Below are experts of layer 8 (counted from 0) of a mixture-of-experts language model. Rows are named router (the router's row for the expert), up (a neuron's input weights, with its number), down (a neuron's output weights, with its number) and show model dimensions 48-95. Each number is 128 + 24 x the weight over its row's rms, rounded and kept within 0 to 255. Numbers have three digits each.
Before each expert's rows: "gets" lists some tokens that make up at least twice as much of what it gets as of all text. This comes from a sample of Wikipedia text that the model never trained on. Tokens count by the router's weight.

# expert 10
gets: " that", ", which", " which", " This", " who", " this"
router:121124093180169163140141132104106109132088107115169148149085119086116140096085117111134123128111150112122145134162092127132140089141126147151149
up0:065116133125130128135156153110111111140113094120096143126135129153121130129134102128118064144140111142149107102135099136099109066136108103152111
down0:138099129162143125156114107155095117155107132123122117122088112118130116095086145139132109075097138136134169125158119106120174150160120119112138
up1:115077119171144105131100107127148105121135122132119138117127162145133108156136128119130165151138120193140156135147129141114118149112170134156125
down1:148133158195107108137175122124109121147129131120076113127168116141140114138138154108119093140162136151144103137109129125148129116136107127147106
up2:080104125144096134157085146132136141125154119139139137152127131124126120145123091101096072129132135182132133156145094151110128107138159112148112
down2:143134148154152133147128138159137151067114101136129138169161144163089172102143154104127107133156127100115123140123112133137133101130133113167101
up3:118143120102132119134112086113141115158107103140163124149159136176147112122102125108113094138139083135152093075102142129137126105125124119098119
down3:131112116130129136135139141105146159082145158099147156125116124146126145095139143139100114085105128146160117165117137164166144139161116097135161
up4:167110142134150153089090137141105145137124093132104117143153116135130102089114124140086141088115154137110081150117147111105136147137119134068121
down4:076124140083110155124136097091125157108100125143153148138135151126083125178078111098114110130137146105158118106147134093103157118131121087121088
up5:138125123147103129126140106121108098157166121120158127122115172157105137113131116129128137159134134121112131076112121171122112116177121070118163
down5:132142132090140142104100118102102127118161121102103134114150110116114115155119145180074107129122117138083168127118112089092139128142108171113128
up6:111101188140094126127139129113081136112095120145099131127136147063069151143121125110111105138113096156152107124131136141116094121113119121116090
down6:117105096144113112152156109101111123167118147146158163147127152100132174119094160115143133142092132136097140101115119132113173098143110141138098
up7:165096130103134094156182125087155130159155146134174120146112069175128102129145123127124164116131137120132131103145116123108111116118148162115083
down7:110136106106124140128101094149163136153144106113139120126082138140133121155141108137198115160111156108114136139130131163100144104158155129114158
up8:138113121148106076092137102111119110139131171109079127076142125121136131135075116141132103111114105159190113149123146134095142129136128138130158
down8:123124084151111125116127091131117141115143143136100072137139150109129137125124166097154155088128103122145119100128127128143108126063139149095120
up9:100109118122103121139094142081157153134130123130126149114170102108141139167128137129121147132119143132101106146126113146106112173179077143113124
down9:141146151153106109130172125166144126136129096130112145134118088113178084194139149110120122145093127133129156117104140161127159120154111164127124
up10:119156103121145115113133126108081130095094148143164147124154159125148111111120111188097125125119126140143154146145114149111106086108205122134116
down10:099150146143133135101150119181099112152124185119139141105144142145138093095136099137144134134163107134164134131157157112118103144105167106109130
up11:128134132141154103113077145137141118107090114176143112148150103105139171131130132136158134136092105128131122156109186127124130145158128139170124
down11:145130156104119111105139137145168129084124108125096113134128156128162130083118091124125146102114130142152119147095141128118077090141104144120165
up12:134101130118135139137142149106122176075094109114162130137122133182096123116104112104150140145106136124139147114125117086158097105150092099176113
down12:137118100112143164172122105126057115138169110116127153172170144097118119110088125120161166133117115089110120094123106154129121137100141111151098
up13:092126137156130115150137142105094121081117146126141149139145142148171112133107116124127085129107158151101107074118125109092134080169121183138140
down13:117130116143127139157134163113170117122157158127136150161168130135117126138131142128126148104127119141122124100175099092102111152115173115157167
up14:109157137136142131120105134112149150108158156139089124156194144105106095152112116155111189140143126142132144092147078136154173113162121120125107
down14:136086129132142131109168102124093092095108120159127151131151164128167089144159140113137151115086100122144186138119132144137103131159103107154133
up15:093160149162083137111141152124134107132089061158128113126166083122110154097115102167112115105141168125165123135158073098097094124123151124092153
down15:100103094120140102188093186143169087087128152108114141145138155124097125141110128116152129156121092126109115127109147143101138129153128128164128
up16:103096136127121122130161067099113126079125125143192127127140086121140136096105087140129122120127126131133096153103147107144117143107118118112080
down16:117120150150110130135088114114150139113132083143113129126161142083109126174112120159100130144148122097140091113108126159124153109133107112113116
up17:176101132163135065146119148109118111091107140143153168119106120131119114143137094132114099143135083131149141125112127152128087104121098152133118
down17:116112124104143106152119069144096142146096165135156129137175114108116091126099096123131169135148125109104168178118144099126113135096153148121129
up18:129112140103123161096178112060110128138121152157151154149173098154136148098130149132122145097126180118128141103109126082127120126153163128173147
down18:135118116069135106141150096136099135141192131108119144137118149112126117100125159101122113156176103155115118083095143151137122143168114138101151
up19:163126164141131052148137135133125101096177153098089154145121168090141123098108114112119128103126125156173135114097131137110135110128157139087136
down19:168148127125175135100130134188118136135082123131123109093160156078140192158144102142110125119155122155126123153095159152135128133163068115115134
up20:097123141098092089124158125125092176125119155140146140121128129122134143144106139168148154137131166139144099100143106120124068135126136145088133
down20:140146107119153156140113110127100169165097134118110089120123185137141113159143129142130158151097165106172120115136116128119152122106098113104156
up21:122111117086142155172124102136084141120085140076153091099186168138137103106131131111151154100170110133113162115152101138124104124136128093107093
down21:158121074098145150146136099111157153134134156132117127097175086125111111147132143105118119100124110115132122152119094153145138131112143160132132
up22:116135150135130117114160120094101191117091092129125124145086113117159137125119122149124119097109126122157092057144139135109117091183122113155128
down22:147078112184114136101172137126157145136187093107123138159109193121128116122102114086115120159120128158103132156104091109143105144148076183127116
up23:107131131149120102123138116109155115097075104116129120112131111099144142152135082158154129128110168160178138132100141125141143140141112137122117
down23:169193102127113082149154094138138102099133142137141098154103145110138129129136137111104135183136131157147121121131175116144108155125121147115102
up24:121171137094125109109183098124147108156140122169084163135123128113103121096106097141131148129135151166175124108127087107140097117156131140121168
down24:119112127145154145113151116092080144141150116168125146116101077159116131149142149181095138146126111104086122114144124130107110145119122108112114
up25:097119138107110122110134093132098092097138124152171104087117131113118149143150125108147082210073138180125157118155117156165084085148090150082131
down25:120085164115155163135126118107103135169130135110139139129132147124115118085166114112114133115111151129111122106146122134131148092169128158149107
up26:118105136160146119125110163114127122161123098132128064175137135134097111075099156107122122098152141198114108146149109166147148112137104134076127
down26:143122180144104134134124090159135141110150092099116113087121141139115125107122112137090086121103169130107090143070150186128120121131159122124090
up27:171132115113167088162116109115132121161146131123101097119110144140133142117139096134154129153069146110138147108115095152121144120177111150127131
down27:136102125126115131151099119124104122152149145128140106158112105128129145150153163150108156128106102121153141117137110132087108123168161150126109
up28:159163169156097140125140073111134101141096118107126159137137150130104117122088088161093099161100134107103132115149128136120120122175157134087101
down28:106140140083120105099135120095139131128153093160156148077084099114124131112135116121104133149136136124113160129155138139126152124117124143150126
up29:131132111131169155181157147105096112155139071109141163142123123146145122128155131199145125120117179114097134109128114125104113157170112072134135
down29:188083138124116111098098152119086125093108145101110064124081112145186140136160170143116137121150141103133126094130132163106113124122135180134137
up30:127111125105143124162121095107093119100130146150109111080135129137179083141122164093124152129089133114133128095141172164128123149186172100151167
down30:167103108146107161101133103085123134097115171143135137105105111088155115123120104101137107101165144142098094088146183129106147155124143112130066
up31:174130122124103114138178107149099153169080120119134108156101120120124127123096146094153110122111140178114102105119100166119125125165102148163147
down31:102131123130145127111087129081157118122120124127134111123132135115154165120153074136141136101121127110127142090107144116192115146151114145117107
up32:133174114161148122103182120082143124181098149093065111095115153167095096154150114138147102141117114096117100181147120116134131154147132125105127
down32:115122126121120101102126139105114092135123105170149161141128127077117157142159181111109139124126143177124091133110128150116158134122138125160147
up33:107113122120135078152123151121134140105111128132159139113120121136126088153112143103142128138091103140148059129113120147123094134145152191152147
down33:141115140148125170128155109155165136128104108128099109201151099124126108098107124151096167125143107120102120112144126096161095127128064100110123
up34:140178128149134147141169165106100120108129148103111105107159088133131125134128107142080151146131132114108141086099148161151119118124167126137137
down34:163147097115108150161136105136104142107116107126109119051128179149117123128159168107085103096129110156111140113125170089131137126129141150163138
up35:110158152120126135115155073108076174170122134106116149078113111110148118128081138130136116144134125138140127153099120148126115131166092176139113
down35:128181086132122123072098125146122130108134054160096145123097103130116136144148123121096136112167143084113112122156098082131137111129131132158104
up36:119152119179153124172134149134152109108139131121113118112202148116114123101151074126118141112111127083101123124138136171100115096088122127108102
down36:128158117126147097077159145100115142121099103110098105119139158147112134150150108151108133084173158159113130134144098108136112123112095152124130
up37:084126160159123115119108137133174091165095065125144144144101078105111105107108095148104096129072116122168153144161121124178108135145124125138125
down37:091145183129153115110123165137185112124137111110111127101095120136100121119098091115109127165106099119152136134157139105142113113150162155170101
up38:137105120136117140138103111091089132099138114173108112121114087090136168112159157113163162129120105132094065112130104123150106134134111111127190
down38:135089095098122141146155151168179179124156128121141099165117137127131145090095139129160133127142174145121160102153096131149094119090136078121151
up39:064126128123131130107130156104123140097149118106121150133137099111131145121133099197141082115081113130110106123128135122128159116148176085151100
down39:113156107135123098134130151102106122113123148146079150135126128144135157111135133124146111112167135130158115123132172102131150092136124145120142
up40:068116124140065169122136122104133129152119131132159172118125117144143145101066109137128127112149143139141145112165094113082154116169130146118150
down40:136137155122116142095104153119138108126134127134121143143097139132131133124130127163138125115133134109061120094158127122149112110169131098149142
up41:123146168118155094081150145176094148120123113124126095134157133149134144149157150092104171146123130121094119091138134121139166139180167161146179
down41:068134088154100150103121148087175123140124099142088147082122133120162101137140148141127130127133165127109104120114070121134118125108137170135059
up42:143094119152103077097108136060129116147117087105150135121132138096124145126129126114158154124112162151150118114154139128106144107133119165131107
down42:138113117109135149168162201175168101121177135137117168117084149094141123126139155104120134104146119139119149129158116155136140117139110111148075

# expert 22
gets: "\n", "\n\n", ", ", " in ", "- ", "–"
router:115121172117102119127140119133158152119125096154134130191138149138174156074119164127097131130119145164122133141158103162132093085163095108131132
up0:171140138126152106162126089133079121171165117141126114138136147093136125085118115133113205135127125134137148115129141082161126108117094095121137
down0:143099132133097119134155147148158103136099127148113151136112110131110118161130094111131095135112130193110186152083055119137144158164146136097179
up1:111174124149138136132109123145147102124155142126183122141116121053143146111112088140108143106094110135128109148083152067136147150124132132137119
down1:104115152105146145113126177118080128097130087115117098123143101174147104139136174089103171138156119080109159119140131140131151088111136087121185
up2:149121145112149159194128133123101115120150141103142149109130120089097144117096155129125108110092127123129115124121155118161087137138114123107108
down2:145111161165162119150085164106121103142130128162095101137135116143137109117099136128141120112092128106144129166079129141111098109131131107126129
up3:098053121094098104127109071127114121157151123111109087170122145087122104129104080107137131177163104137166142092129134164185144146154127090160122
down3:127190127106129116141140119085135134116140132105081146133117114133125101106158151122090117114072136105133169129113146145111124146121078158122133
up4:136088155133143119182129124103130167095136108145160119150121101109137112157136120114133102166108113131124131069144126125150122122093100076140141
down4:120114139126142107149090121125161097157098140171154165100140137162135104132140130164153113079109152068085137148143177142132101131165139124100145
up5:176109126125107093135109136131108136139113121136104140093096147118154140118138165118141127167143153154188102175100109123106159107121110129134141
down5:132123114110110160143090117131150196131113097128095117141094125146110095110095154152155141133136137086126110166124128102135099146112124130143168
up6:139123145176154105154081168158094092152112120107173113096118097131089121137109130141117145133095154107140151105139119129097134144107128138165123
down6:134176137137139109094112151147144148111094125129146130141145117154132120150086096109132081174147098133037110161105125076101159144147162104110130
up7:117114143130139125154137154167156154081150131128144119128132155120087110151132121150142108137137162080154160105139101138128147107151143107161116
down7:130139174136167165109148138161167148162118136111104152106110166095105194129137090112152145126145151115103114176146096143148099129140115134129122
up8:111139126126141148072154169098105104112133135148129119120125143098097097188151140146149149139121088159137100122144128128097106089135131120187117
down8:054119144123102080123088117135173141115122136077106121142119094129121144107153115095167095117152163121136131084151115114162165146177143111086139
up9:123152157137127127156154124120131127120143121114090088135116127155128112151134083163135133153154147125118113104155163131152128129160096106129147
down9:119131108119137146136095110113108108157091123121135141127127147183155149127121081151110124178107113156143132112166174118102127144115110138141122
up10:110128113149129147094122132111125124103090089075123097133121136148127111171091119135106189103136111136113125143099157128116090142063121143105094
down10:133104130079126156151152075131083116127108135165125089125108101148108119146157128144103122143191134132137120102191117175147131156134163105117154
up11:159140111110098147115141115114160146143108147133117153062117123117149143139181128104142141179133179082177138113093116131133122182115127116165115
down11:124133100086127111113133104167117154111069127123128163118116152126129184135136117165141155115153152130169116117134115103124084117159134093113124
up12:136127120143115076130108104118101121097102134085086091110106151136138098115106146130130137093098150124114138148144113159069129139130137130113116
down12:081153121116102162105113184119179138139129113140102160128127149117118167151153144118099121113090139117112089146176178124139101119180123122133119
up13:099139097179114143145108114134104128114106140085147133093128124098088099113092120103139152123121127127135165164127147153085144119070120120160163
down13:121113160179145150117140133110108113100147134139144134102141095111112118121102203125165156138127121178106143119143153095103142115106128126178129
up14:106122113128132095124118130169142111142088136103131128080130170176130121146156127135152122121181118140139156139124138151143195122151155160129110
down14:111151140075128115141118123085120105143168136103154115130105147135134090160119170118143126081134118157125079146109131114126134133134102183158150
up15:109127084154108178131102108132125120160155153149099119100130131068130156128137139129115137119149164148113169123159111156146123150126115152145108
down15:140110154119072097121081135165155168097131102102132130168115126120176120138156126079126134099138172125100130118107130170101134093108122140115140
up16:072147116140132118141131136115172135139113115186115123129145127139115144112141135118130159154120095047182124135092133082098115161142162114113142
down16:112098128151159118081125117114178191169116159138149125139109099137116145107086137114115114135146148161136135184141141141167110103154145165115078
up17:108108148153127123151068119140097138162134089125128174162122079101160149123147169135118160125144090107129157090110125140092148098119139122116095
down17:143078130114141172115098140140112123093156137141103057122126123087125119117129103122141135116136130095179144108086115102100150130119096107151108
up18:115135127200115146157164100164130123115154189140138151120139129101123107128146088151100112126114118158128070117135135111143119110120157136122109
down18:117158122116112116145103128173158084110145115129153089103124153128092117125115130148167115122129120149128129118121183161121172107124131124124143
up19:136131135166115100133086126133104121106128114140140117130122131143112117105119092173155134119096144118119153105072127128134112114114150084093170
down19:098108169094111109122170145098139099077144171150111129110113143145089135133096116169119146127115122139143103114180145141129178125120134121148140
up20:120129128090093127135146124136144125130126108089162130115122133138124136125166113105138217167167142101139116149144137109156093156114140121126109
down20:141148120122137179122144096150186095083115095148089183138104153123120150095092095133163128114119102125139139099127134122157113114127110163100128
up21:070130142130098178135115129115078147140118108134110134143121163112071151088128116106121174157140111138108115119104131113133141097145115144095118
down21:168130137134093091130093114143094120134168113119144137125110160077148145142106119105128117127133112140121140126167088166133108168150144118140113
up22:147138113110126128129180122115162138166109100108141116118135123136149127124117119131125119107125147133129154130123122132132124138149139096160096
down22:108147129117160159150142157169130138098131126090103137100126115125153149105079113134142126168129125127115140176121134146147126125139148133123146
up23:112158114160090117159127128117096145133175154127142127126115084115109140172120151172074143111138085148133099115126137103081128130109131142115139
down23:140127088133122163126131096138136093148120132100152161156093102114118095138121119138133116159127148112160169116157139134132100137125116140156162
up24:149104116137095094072143135133132085137122121137129141151134134112145136141132118156107137129091085129130109108118122114127158155147139161146154
down24:098111119129101095203150146104116118135110130176140190160115166163098113145124129150152115106196139119129126117162113146109115139103147112140119
up25:101104123145111094176132120126092162169132120124118099142115135094140156104145150111113112154150116142155127145128114155142176200120132117144147
down25:121139120139127115140118098121113117160147163125131145126083126112150148132141101103149147124154151119148180150128113095096110110127125158088145
up26:142152117120157153178152124116127161126130119120135154110134166123161136128105088164161129104123081101122096084140140129112089118158151163086130
down26:147120139171096132121109122124093114132142117115106097141151108100137153117118114126138116070130133097109148151094092131114115144184112145103114
up27:141104127139094117104128128134134163142110103151141155073114072149132135102094145146134125098124106160112093128096101134133123096103116097135114
down27:136143143162143140119134138110142070076126099113137152071134155129147106099155124124149136151148134102139148127138135129163173142151105134093088
up28:077140177099107177119123118162139118146134088109153073141115121083118126111113116148135143114157106168118165095149123116143128135130113128125112
down28:139125136154131128100133087125129116153109143165146162083072149193130161135151128118121147107114174131128140105070128174139112150131088141158104
up29:103161177138104114150144121112117112118088127126120131088143130113095126065111118106117114123155087145110111155140132128140102130097150144153108
down29:136142128199127148096115142157113163130086115141157182117077060123172150109151112162140077106128116131144149141145116164158117123131134159120145
up30:121110076111070171119152106128165130155118110148076160088125093127144145103169177098141125113103103119140111145122113163080092145146115155151118
down30:112150141119145149159063129190161150135154134145132144105121121086147105126127101166139112131118145116124120144135155128149089080109132135121118
up31:141140141087091117157156122142095101122098120109109158116103080109139176140123103133123119184117119126175153138099139158154146162117131159111111
down31:097136127159156121115088140096109166139114119131163079093103171149117086146110133157169125138130116162132105114153139114117117115096138116165171
up32:121091137166116109130106140146131160142131134107117119124085096144117118090137142124106166134125144128140085144096136162084130071138109107149166
down32:135166153095107151139102146106106122105164184134087117138120153111107115145162165084129130117150133133162104122136116149144166124087126128163127
up33:160107101139120097132158144102073104141100135131091128120125119137131154166126135118129121168119148113114155091163098124163149114158074142110111
down33:111136126109143115133147178107122135112128176109085122096137140142151077166170116109135163094188122127148150113128105136141136111101143127165107
up34:136059157142150102120133164130091085135094164087092181113115122125122157080161170136120102131146166139119108157093145113087101117138155135112114
down34:128121165106105118143141097129139112149148132121131156139142112104127123153086156158109130142092107148121129142089140118141121124117133176125129
up35:159138150118087143148096110151092086120134111127098073121113126144089147113098140125135114179141152103136161139085145119113060107060092122158121
down35:156091148166112102138121170133131131153130094148150156158110124095118168151094137174115172142144083136126097145181115126118113124121164094115098
up36:125144143151176078109116134151118143136144132109083134116126126101129153133167079140099156138116111101136136102157134155118128127141100145100228
down36:123116165110162128129108109135180131140143116138128108134123128145125133129119146122088110149101138165099134094166096103166142104136136159128116
up37:116129125131123127098110116122128109120081132079110148111124130110112103152113148137160106089111153139160168173127144146181153125136160143132194
down37:128116151099122138131140125128135161119094130155108134155107127102129142154157095129132122135166162132158148118150144110115153153138151168144124
up38:112124117157144136114106108104117112161123129143133150121115143078117119111113124119101136138137146144145135128085115096114136147097114094163125
down38:112100131062126152122108099123141076133159109131161118131128161129113150131116090105090116150167133076151115091114127127140131170135119124118105
up39:122128097116128116126175123071138104124146135128137131130185124117180134135135153170132109103096095138170100093128122098114116085084108135126109
down39:152149194138116105102112139155149142155122161104083124148111116143130113110153128125146103105089131135130128108166117150112155067127129116116089
up40:140064088152138129127140120134128076123093112071131062104092147146124120134129105144151118137111152146159118131128127123115132074116137138159135
down40:119119086131158125082155141120158149082143086138087197132090137086083159095123111071133122138122133132183160134138098123121152118140159131103118
up41:081082127117115115094094123098079146144114098149117146149119130110133142098105117133109133145093116116114130159134119108058126105129127120148125
down41:119127123126125127126097130162122099136132181147134116106118135122098172093104141130147140186132159156096099121115140119110120110105147127140104
up42:121149176122135111112144110111122168110131136093088125146138122151072123171139078130139127132153158131105130084139129127164132146108117121139124
down42:044142124137077125109087172148101155111137092121099106142112133155155164121159140118108113149145112123152110161120150137140135095129131105137127

# expert 26
gets: " was", " is", " were", " are", " also", " has"
router:136131096150164147162089167107102105122144080100130143127118151140063126106119154135125157162131127114140114112158075118138124092124172129152151
up0:137130130138109064135115141143087085103131111113167098084108091114125113122115152087162125117129161108126096143118119115113110126129100140157134
down0:140105125129144089093100134146160119107119164160130131153103104125131097160120131124156112117100163136105141145165132120138123120129128153142124
up1:123174124150142101155117124098088161148117149107116106127152127086103137133135101120145123129103118162116100120145069082158149131146156078139169
down1:136106099134094086130109093144139161115130156127122114129102142092165179116168093131160089131115146172151101129155145120101117126132124139162114
up2:140083116122141080129122124105119130172099167160115114110125130128092113134143117142123139144115089140097092169133140108115134158107136111142146
down2:145146097171167130140124132115134095135102187124122090123158140086067124098156143151094116132143103135122151116120130142114104108106166125138129
up3:082144118169114144105167154096103161108113136130116115143137102125103145115128134112108127125109095127160110136147135127190142157105109118151145
down3:150129088156142090145134152113143109110112147094137135115127133116135147142169148090124118106102105138136137166136116092112111075142153134134123
up4:084114114128110160111116130106195174127151114114143140121133148136118117122105137173105119134144159123116135143121104121147138104174095118129143
down4:135115126130141126130155112111092159145114176122062083141121157106128129155136109128136138137139149147130130131091139142177144130112132123138136
up5:105110116133056135141122110157127125097115143126136148119156147146141100106130095139119160128124133104149079093079168114122127134166146160173139
down5:144140097111138142161121099150114125123207079129147112094090096148133150130131064123110135142131108117122141133123118128171111151132120155176108
up6:135180119104120149131150092093137148150150102116150127156131143068141157124137161117155132104089138103114127123110123168118160144125129089141124
down6:071116138093132138132120137132143095147149116101179133126130131118103156162074100122131150126133156114113132118109173146095138190145119150164104
up7:121124120132179098163106156126141133171155120151151134076119148086113140108153101094156122155148131150154099116111106143114122102126104152139110
down7:141142129105116137138124121143111121126147098127137146140161166134150139144152124111123129103098099142149159096122157130135116134146119110137134
up8:112080138144102160144131181159100147117093138108161128110114105106098103122149134159145114104141130133096194113139103120098145154126128148117152
down8:141105086132101125142138144144103143130141119177169141109133143117115156109147079113121112115129132162113072109133130162142094122111115098127117
up9:112120115120130119163126111140119115093112091088133154146154113111182168098145124126125194129118139173095097116152121137134109090144105058105154
down9:079135086128150140176130173133116082088134135064117134107135176137138176148110135125127136122141115130128108111118096127121142112127103142122158
up10:164117123134152120163142119101138185124142164070150147103139137200123105131145138153165166134125157129088134171148174098116148116124140140090155
down10:127130131130068130146125105172174110142140157098137130117153154128076114140100145155132145155079138173094160106127110121132140158152176160091133
up11:117078132142115133071134119120141126116168149123107166116144139133122148111153072150109099100150100140131144135112122157090147110119113106125147
down11:074169149084134113103152151141125165116135121118100127147106148119168135098102128137132126122137120160112151101144131134123110091122153106116159
up12:159131112099150153132161121151128122144124103129135159130124120120105118120109109140166149166138126090084151147148149144117115118128158183171143
down12:125094059106166138178128166072121095161106085137132121107126152115086118115097109115132158137158151140114147137152107103083095083147128128154124
up13:119128117161147128141119146121138130085129108105163178134149073156120113100130110162069180096138108150123130115131109166120111128105101104107176
down13:126113140142136151192137159100103131140134125119171115132161105180130131113112100150107110129121134127097103164131135176144145130128119135141138
up14:119124091151132130123140117155114119112077147134155114143125120116179092095126121112132148145130134099156133079150107121152128125121133109155100
down14:142083053135120118127104111135110162130174132145127158150133144147115121096144164162100133099140137163155098122126103043123145093156126119104136
up15:142110136185184104165104151144120089143123131144115115149116185121123128152135131106121141142135140166103156141106122108119119110129128136122100
down15:113117043146151149125118154131183061131127148124130142107125190114147139172126081157150128101127111146170124122106122132164150084103161132148138
up16:136148122131115163110142120150097102112118163149115106109165143129086113126140110065111112125130138108090096107118153130128140089168065090170110
down16:173130151150137171112133085121116118119146150114141122101150127138126105106118144076100087101098126132154135079115106101102156115168071140149138
up17:157070122133125153129181132110120174103107128166126129149118164157093084094126150138094114151129116117098140107115142150168146113154078109114163
down17:122141144118146092139122142118126146125151114144148113160132153075113108128102086138115103130144137131126118134152105107135079142152137115145068
up18:138135124160099125139134117173121083166160107153164119109112099116158133126121162144140152135114146129085143119135124126127151105129106118107193
down18:126094117133178125133132161099130108146075122085129156181161153113117115131085151138174118163114102129104113139135122141128141128101077102154109
up19:147116112120105145181094141125154101138124107122173120124130139130106120125106087155182127122105111171160130153130133114119136191132135102121115
down19:137087130091099126123109160119109112119127116118146156120114143117124159155125127095107133147117102096130121151151199131073104096139156121131152
up20:117109138139133145109171122139139092088135115089170112119104134098138109138131087153110131099155131115154220104109103118155135133174100151122097
down20:109138121156142104136163136135179142107129161174125157119141125169149147111143117156185124152142112130172102105121086134100102165097129157101156
up21:134111137109127153113130162124105118075089130124116124107143155103161115137109110096177141103144141089153152143134115120141125108117132086160127
down21:146126069120126130111114111118092177078101173161136169139156112132157145163143156125116126114110114151127102137104105136156150116152114130139133
up22:132126119144121102136108138152080123192113072113131073075107107154089093136146130136106114129164108178098115135111097161100131088084104140168173
down22:084143131107085172141140141121116091117214119149117125139106135155096124131138135082128128108119110126138126142103141153084159105161145113151122
up23:125140113137151133126125139125160143129148101120099156097136125148134163113151112134166141135037095159113117123148111146107068147120141129129124
down23:126122085150124148136145105124084156118121104100070149131133082154081138151127158085116150150107149115102142165115195214142085134153063101111131
up24:123118124117130107164131145135082125085128124116150107115095113094119147129093119099123168137116150137132124091094135072162129116142110118168175
down24:138154133122078160102142093161159120156126103125160107102117131106165128129133170172133101167153126152133119138159123159161122139116152106075132
up25:054077107123090124167124145154134136138183140112092139149154136153136116098053139131132167128140152155112121131114092142122098128142095104142131
down25:125102070125147129094139127166122113182143101141130129118121136092093130147141150125117147132136141095118102128146139141118121073182146094114198
up26:105070121122126146160167119119123154124132123103141152133131122146111186096144124131095109110109113085180123148139147150106083155074101089125110
down26:126124112090098121121076112180124126089146178134126143159136135124084135147149107138108166141124117138150099168114132097123141130168190143125131
up27:081124116168144141085150120124113148156159101086156141093126112112146132125037158194098150132111139163161122103134150117097131141123133093129175
down27:126122077153134162102111147117095130158127086119135083115073179123145135120117119108123152126133080114106094101139124134081140108118113095154127
up28:130119098118105096077096114136144109103125141134148106143120125092158160162124145088148160123148127125129094109087141149096131120135106182135140
down28:133122120147153128118124131161163114151121100111106162135118114138139138149122129108128098115153158113120175089092136107137136123129134165132147
up29:151169119145156116139131160146130138142117115107120139128120130130103125127090117141088130122138121163122126134151125170138100103112118112161165
down29:068131115102117127114140122121117101151166131118107083149084116127137132177116145109099111157174111090134168115133151088158116156134122158102133
up30:148167102136101138119121130175097141087121139119144097139147113148119100151096133121099149126116145108126152136125139116114153087098139124079094
down30:109160124129089141141079134146088114124114122140151133148095138162141060111141111096156163121111141148112146112146135102089134128111167112095129
up31:139118107128125104104105135095100109116147133138138118147127134135133150114137127101152168111097101131120107104150090161106080128172065131145080
down31:114125127150112172121176106109118129122096146135181126132113141120182131134141150102119138112134125081143138106116129158150124115136135140128126
up32:134136116138076115133156156158130133139140095089137111130113137180133136113151161150120162148136117103125128101090123148132094109127142116101150
down32:101121119145148091134137167107125114167139128109136160129129136147078152126139138128128111107127116144112112093155132150139129148156134133136139
up33:114113119141178191116193104084111123153129134124137103163111125109112121146148100148094126120126149108127114149119153097109144158110131163109109
down33:141132129136134110150134106132117132173145105117175146113103147119097145142118094185109174148154133145088128150124113121096143140109141128154190
up34:091105146120101158139107128122133105109176088082174099171083127150146167121163114140155109191141067135164137127135128118113099101116118156137086
down34:118096129128109117161131136122124117130141122122123108158122099172131145133179094144155093121145108094155111105129120075149099145095105134127127
up35:112150124148091172164146150112120085190147136134102135121201113164091112100161143098105115170120115075115107120136149144111151136116099082073091
down35:217103084146112140117134118094149150156076153097152132134124149146122117111127117132087120178120164151112134164139117111170139145126114132103120
up36:170099118126118105086102121142102081198124127112111079152143127125121142072121116117133162130067118144100102143152139077114122130128150078111129
down36:113125147142127124155086143096135100136128151164110116112135137108134130142103126143133094146164128158162136138162125161136140131117100139092143
up37:147130108129150122165124137110137130120108124151116163180157132130134103116142116141136103157139183161153101136154120117139113098120150119134135
down37:131128105213125107144134161139127084115092121080098141144128149182131143118154146103135131133148143151122090163140102138136152082144154129115139
up38:141138138135122142159104141163102160123074098148105136132116147140150114168145141176163180150137075147119114162134118076120148113124130191138162
down38:153119110117075121185129166090113123184157182102156159140126123119116152144111091132135158115145113125122139135127115107147133111158118074128119
up39:147121125162133101113096097139165174099083143169110109148119124149117075138148133135131113116150180112095077065102111129144131139095170174113172
down39:173134170142121110099104124116149107139137103111127163117128129132110134130112090175162161102094138153137158159082171143113145120149049120104117
up40:147133106133134145084156081071093195123108110104156133086122113109137079123115108162107131147125153100173108093113152144173118142123119094130149
down40:165104105118132117101126153139120138095087122137176152124123140123098110098064097166117111151113121131129120138154138103107111153147144082133107
up41:103168099086134166135101155153130136149146132119150100188176126125166144124119132155159155146132079164125127095142153150146155122146107127157120
down41:158128112102148136163136136144155132143125110117130154139114124128123122114106120095128160087134133178118122137136110112141120109130125149164140
up42:100115135170140109107089143090153141096103132129125154157121126131153097118129132136139149158159070165136145118146081126119134135117074123151164
down42:145151097142052124138118167180158129123168128140081103146118118156114091074133124102114154071147137135151097125126130134161167062131145066131127